config.toml
norm_eps = 1e-06
qk_norm = false
parallel_block = false
init_std_o = 0.0413
beta1 = 0.95
weight_decay = 0.0
grad_clip = 1.0
batch_tokens = 131072
steps = 9507
Below are experts of layer 4 (counted from 0) of a mixture-of-experts language model. Rows are named router (the router's row for the expert), gate (a neuron's input weights, with its number), up (a neuron's input weights, with its number), down (a neuron's output weights, with its number) and show model dimensions 0-255. Each number is 128 + 32 x the weight over its row's rms, rounded and kept within 0 to 255. Numbers have three digits each.
After each expert's rows: a language model's description of what the expert responds to. This comes from a sample of Wikipedia text that the model never trained on.

# expert 46
router:116073204152119150140153136131107151141177064131115107124106108148177084063104187112082108079132112114162175114130132122115117154151108136078155227195179178092153113086172169093149170120199175132117065152085141075099151092129160120181085122126092086124069118124083162135143095209158155145116084147165115107174111143115137163150160139145190130094114171119097175121100097176090084121142122150123133172129137085155152114104149151052130141131092101138155136061102127118095069099128141177153107113146150143125095126154097133127138083170090097123053107168130141104120093116147141098160131111178126152096128119210203116174192107174146148118112128084112115123073099156102095138128152152102144150148199099107099133132127170095136126090096108158164142128155157124087123135135137
gate0:157079096145161127079164102135184130141160081149070109197113131092169090154098080166141158090179048109099119074136163171103133118128107110166107139103160133119056118112150123154151160171125094153133146117124146130167118092145145080190130144095113122121157160122159096146138177071086173133106153138137142102166134169085067161136180102154142093109160155053110145098151122128103150144109097147132142116142119123143131125113160070111201115139108126056109076117142070132071056108112131115112110157144153158127135124135111116156167127173121115184160109177195176103131181117083125129120165155138106139146131175153190064179076124123143164108111115144095094131159106098151181138100143092139103160151106094146103092116130109147028083108069142170156190132156200134107112113082181
up0:071188123096132123148104069143129133124129180095099090079140086137138118104109139140061116136100156138122114157137131138185119143059127101099175076178072101119115160168174057108119098130062145109186087108081084079120131151122166153112065122143164175093074090096111144154048071141136108145160115153172136181106139081121116105142103126134127158157114107198204132170084164075137122090083136141133109102132089166129171116149122156129155140184159126153106140137088166135104128210161093168154132111069122133174168138117116065086136165116131124109139137136153134166068137119106140187137131158156109134082083119112113173138106146163121103125143180171162151107132165157130080128188155141153108121119112139067097155119123228121124165130132157088167109174108105082135152088158075
down0:148117140152123124119115153153125140158142130125178147114153116117196124202177113126120083172142130158144129056190081104150187095160116142150147109118132106128120096046085109090162134205147126150112102117136147133139093138123077114136128114141178104121171146115124146118132075205196160140136065176122180129156064111145120165131197036100153093134171145101151155123114060130181155126125069111095129151131181106152184116185168081083144089152109089090124148094126064103166115148169184107108111059126109092103096127142146093148154104103179150155133123127127145080089080117164102136166130135117175100049091159193112077126118089138170143077145144118123078131124159148140126064113134160120109126093119095111130071104103160188110116148097146116174175149158126136090146132128162
Common first names and list abbreviations in tables and lists, such as Robert, David, Steve, MF, DF, and the period in subsp.

# expert 30
router:135156131151148129156165123186114107142091067155120134147109160198118054084139112170110121142142168161133144098166082131177093161146130127088179105140156175139121153089154083127129131122128150134130115106023106129161120130143162136111146141169124115130111161142133153159144094127154138121126059129172134130084053165092151135103108123132174168117084188156179138145095128134095105156173130115167149131101122106158167074167128172145171139112095132152166128091099110104121163121167128122122061170094056146114153133166174125100091117148114102174073080144151118158139158076204062140141145113119133170057171141087145171175137080103131112130131080116114105082112120104041157099120134192119082125118091132090115103136144172057133103102061168113121109112074167122116051192176125
gate2:113137089155166111126100165173109126132139108162141181114129153174128185132101106098146102100166161108082147112191140158166101091126122102144076126206121089093159185123143108101118075177172141147119129207140055109131100089115164096092129112140147082143119166130107153126090201147094148110137111083127142158119096118132190095158183106145095129172116158146172160113114131092149103172146079074111185127074114135124103143083085124129087151084144220125128171086094108142107121174147143066183024139086064114129104111105123132107133139084118174172136209126121133117154212106152103144089074111138131081113156131114169162159142162153133068090044126112125104106141072136128149106143140142099141151138097150119069162142158139148109115181135129121101120158173097131122112121170139
up2:070119157197095061141125140109137124125136119124144126102107155145103190083136153145111075119101141114160107135206170131124138112130128136118083137125126096149172077162023054096104136042119134116159142173177084110143126133109078090079180164129126137117113086097153090130191153152108102161099172149111118143113155122112161141134120183078160125156146183144145132131148060094140095107127166107063136137092134128094155125108134138144122164122120166162127155133096124127103097158108102038159106150157135144157105012138138129104056158181081118126126155169115138120172095103105121094115152114166179091174167109093131099121125153106131154150145136156102127148203151105103122096136205161135093163115144160171136085117143093084082099077176117169134199146155156131173157107147161
down2:154179137136144167124177133109133106099168106110118195101137208128219124149138126180123091129098117111138158092075096135120139100089119149119070119166118100087134143105163095130165169135127099102093151142187178200126130126143155120163102149180150072148127144117121125150124093133122153185117132183127107176106088154131083076104113128116155167120112114102092134117146139096105120099149186108189087116127118090158118097116160167130092143144110134164138106129151177037087172131099123090125179109125050022081150183133110165098138098116090116132141157123078103154149141135081170111147093126160121109116092139093148119142119128121136085085096115108086120056165113148114137069120225135201128116138129138097144191132146133090135168126122125182144153093103128079048198096165120
Word endings that complete verbs and adjectives, often after un- or inc-, such as ed, ing, ated, ized, and unreleased or unsure.

# expert 33
router:167112125170135144156127107136116129102139087187086107172160126165160081154166193117077153126073121156127160128088120146190117110165118132137139160141134161172154130114169150104131119170164126104193127072083130162150153120151186079138131128124118124095081150142113190150161108143142160138082073146163113077096089172108176120129138166101182171117049176079121127141105119127079040205156123108118171129167137130177156102136124133089136087105090183143095118129122095110097123106086103177097096127108138129132110130167117136086132187150157099189115073125123080164161186115159113073131101145148140112077147117075127128128107084112142075178143096130105162140136104086046131108137129131110067133100153129173114051159144138098130122123050205129124141136086117121195147149067145
gate2:187140122131177165132083083118108085128117163180092140079152135116084106161097179098147152141149175155170154117116113081119165158096127087133107151154146105149110093150150115105111082135115153151138164088136094157127119128157152101168159136105076108118108128086142078197196161102139095158180100129185126122117145133087124141107183104100138096100099145161074123130128078127137095097098132131129123112140122079147166098088146088151142133102111186148089106195079131092123108159087161135126116116081116087144100181096152149143128143222110163121159061167091093128117076091072157154121147136084189111159127137094157172161089133191183165161135133147099137097181134165088195159071191073068116177099142097103131130131126140083159055098083158143114041145154161140140144149128160
up2:055147194134068129040141075127080105147125153126098112124119061166101122082097107140153097128129107147103138165102078158147136135144117123115170067133120184095178069105180111067148137091126127100098110108153202129159096113140147124089119141139150170134145103109149187145072088108145164173145079097110121147100160125171097088172131108092119121128105140159099120173098158128128197102081139145082126138187089119140121110142146159134112082105086101139149075115168203073113144150086161165119090122203145111090143087129137102151135107065128134072158196162095196145153165143108141171109067130156168149125092233129098122180135101163123124160148164125132097181098122108153085142197153167109141158143141105142173118143118145086118135188156153122142169161131115121139116121132125
down2:167107137160088096171117147091059077127086132162153160190140197105173141115162178081144168093078067102104091149137118118129105118070079096126128185097164123145152104142059148103156096109124132137086106165099124128139127157143169080107151172139121139137086139114185141115119122137188054090104159166181093149132125163142092139098142073086112125161107144124122133111140039134128138138096170180158196131112197129120116221121131172125121125110092109100068157117130119135110132157164144197152125121096123094090124141065122157120200138117142111146090116134172118104143133187135143107147108131102146142166137111163101117134140092154173095130133186173141093065158167096087080148126119140208130076098101072139138131134147065115192136112149184143147117173103119119104088090143164
Head nouns ending fixed names, such as World War, World Cup, Olympic Games, plus endings like -idae, -ic, -ence.

# expert 6
router:153104175138158136093138118183188169118136082115088136193138135133125133119127179063105130097090184199093103103131077146177098163126061092115128178124149167190152120156168085104156132149129190086116095092129130135146117101113150109149126087109142090133088110142119151111129115106166127098126107113092132133141109111118165177114164125161159128170082168084135186155060131192050125159171155130160142134109094096131147097156135134083185139144051170112139102102134080088067118161136136178176086190117117176143101123123124125116123097150090075185091122179109106173154165079199084163093089151128140172072107089112181151165089138157175167094157100150091124091094134149108122094065133123120111085132126093102167128145067119107081091121141112114110163106107145126158163171092121
gate2:173120130128136161193152113125070134122147131172124120096157129190175099167183086146118180138223063121118157120099123124175113140110145161102140126110126144164169147128152161159111122158140130134093095170097164116057121137172115073122159161140149121122125149207133165103091047089138148104077150166119152138151146090076125130106127107176110159145102105094076062108105103130057085171133106067150105113158127168091117099121138120104136122064166091113139119136144116097078067150150171116116130109096104130107137116150200172067108123134104086107182111051175077174178129118170094137144158140090087153131108185148179145102131112152181136193118147092119095162155157148093125088122089138112165169159089178139169121155069099129094127093153155096149099113125132102125081110096071
up2:106138155122137148192176079154072116220158113097132141112087160124118078111152133098135096146166163118075068123091166147123093176068144198116087181098127129126146131134099223142145211113117108183157117091140157128107154117135108113120082164126185113136092083168122147107116145127125126104195121115158121086117137130106120160106182107065135146113144133160127157131133110111105080160116158148155129103141088080120106143110085116151072081132131042121158131109122127220109133104092166111151157140171095174101158166159137095116031132070147144121072129128117178165106155180154138114113113156153119073151100118148202148113195103163071126116076183156113091068085146156129106126132105128119117097111116133151096156091086138112132133114132125156113145184199134106172117109112141
down2:169130113132100105130082176147104080161086122067113186122125160150098065141115137147152088207075108096168138141128129146139166131041167161113109103149153095124172165085160088129102126131140095112156150158157179153072133108113107128095097119108068170060108119106108129114117115168115073069106121101123156178139138038177145115131155068180133169149158136113112157084179181074188123167115120163137169149138152121149147138146123147159147069084096171094164123026144184081130093108115079099131119183166132119114130112097138156133178126177118157081141092107152114103101149136071132093106167160154126113181185135119122148147102076167157145106157164158183138151098160133099127073121180078167149174124105143103133086130093142134144147121138156150125154149151128134106146169124060
Participles, adjectives and particles after was/were/are or a noun, such as available, living, located, off, along, on.

# expert 13
router:133122112106187106119147144170137141163173118133146096201096110142157106142145185114101138152075081161139155070114055107161107174137058119125076160130126158139122127127182138120142124187163197083128154135089111130131150102145133143181133117134181108148067172099112144086155093177149171173087076143083121138168108107120141185179185118102102161109095165116129131116107148176102093118121098127201162132156146143105165165176171194115142144148090110145158145108144123093108117178126132157102084169128134137113091114116141176132096143116112128113110090111152097203160131045114099133149158182175079136096137087110137159086116100162113129160105087076123112070078102110061173106134131157089159162078110059076109095175110131094109068093122148139187107116146173145181098161133110
gate2:169131085140172090108071116166124138207137127094125177115108154150141139112157140088114104129136107157103119112143119062130099163126121060168102084100096153183108117111112117070107113152145147134063063111155125193151157168096080070158109108105147146106084166149162180101101095098096071156061023108158133088178093145078149153108164134069121136112162111118179140119117166170219142144148118135140182091133111162191131166138131091067138162170125150130155093149141139133114102155069163113139116174124160119100077127185172107117173139103137145185119132108130093126171134131091091094132128198159163128139148096109120152162151114105113144140138136132120131166112155131095103154165139127127085066150087108146121124071132169110069197077177126186136129148125124119150162174087091
up2:149105132111188103105072147115114090184156118174124116077129112139133083113116152109127110118083091120102145092141142140177131130185134104116094116133119150186097066117120096087109073127161110121147103118107187164123140139059096090141146084117123148091096139156175142096109146054128084141103092089110118146142092107099148149114143112083144130141126113066104108135132134212206164169182104134122144058137153170208148186144155142050172161173115119163175106087170103098141162148114119130167121210134141172137069101138170129111185165106115121141185083129180123157169148102134154115124154164175145145108104111114121143120092143093091117160149131085055107111129164170095104129166139129111113102170156122168150061128140141104113199093159129154178140130143085141164150196109048
down2:098191103180130118176145153123129108073124154054100095141154131062131155122133136169141162119125170144109091140171079117082099123097152101120145103182104098060100118120142126152096164152157111102108143166093216083116120097121137143134191170197128140139153166090157125086094162133106135159156117123161095149192134116077121085066091110152091071100136172125081136146161112101102195131120124148099133127126135088122177161138134136140118098113072152086143138086138105083158151120076130127145185153143154120181129146154116120146147166108169125143122125116090154067161036152132096165183199128157119083188128183098148109080121046130164137156103153131139114078169092170147142110137146169083176097117130110080122109118141127148098164124175090198144099088150098084068103166146128
Pipe separators between cells in data tables of results, populations, votes and fight records, with some sentence-initial The, Each, If.

# expert 23
router:160096143156194183159190108160170136198170117145091147171162188158129119081112141154084122127088136153181147104150086120145118164106106093102112190159128144101169111081143072119165091096129185078103120149086132074146093092129115144145129107100146099076060145093142147114181119146134091140095108098108134179189142129133165165147170135145127126162095223077136180138075135113081079140129108104192105167156166107128122102159136169089096135142097156112124134130113098063104132129138130131086177131117097108128091101182160161116123185127110075140120103164176120185128130112172133167167153105173082132095156079099108164123119129142148068168103113082090166103138101063083165100093112155105166137130089084166158077140118162115121081065100151135159093124134140094130137173144077
gate0:147138082132140127134112166173164099158131150096110198180106126120161114074174118055065150121125164158174126111110142099161174156184086166125108134099146104126073175113122110159112114191129109073061133100167090144126130073182109109081090083137134160144109129122179144147094123147083120090179116158103127109124140169139162136141188123110161151106142133143085173160146128096129099107088080151152129172140165162146165109105144131112113118104073094141139116149183142064160091130156154121103134089136209103111082158088126116141138071120047060120181066117145114119142137107173171068191184083122114103086182108149143154115088167131097109131071111117112149126119080114117197109081133095142163092158103180137176141149072122088139122116192175169160152167126123109137117098097096
up0:073172128144137138063103156148096123143121125141094114196119137103085136140124159145132148145131114136133116063142101146120140145151073109131123172189135114081095153117126159171162103129144069175135175145121090134177076108189146124156169138135114185133092154094151118118135180182113090093175140115143137093129088159089153150078057110134101109156111123139153148141134115095132160164089125162185047204140103125128141107099108075105101137094122128131187168064183121126201168141160116100115142056151159109107078101214106070112148097120091156118145109142154115076133146187090127099157173103161089104106134172139098159062152178084133090118129195144108103108152076149123126153107180078142178088162110162141106043169148116130119086103150145137104158119088114107156083131158120
down0:108088162192129121135073174128118143121141116142139119051137149167121125123187114114169132122143136122184119090090143179081149091081089124119072151161153138181100214136096200065176109122084138126111112100079118138137134135139155156109118095138130143124104081097097134133131168096149127122146155178125134112185116153162089207113128163129144171169097184108150123186125109143139123102102098146103083161122060103170151159194154102152180102110079102087166161154139112132130109146126139129066124115122099075089133143178108144104111119149099204117123065135145106053085185117136125169128106172135122064131150107088155110113118151142165087077087090173108105141121140160101125117083110106058090140131118235104185101126144121119162154146191156143082136090134154115067141147117135
Table cell pipes in sports results and statistics tables, plus contest words like defeat, against, beating, Siege, match.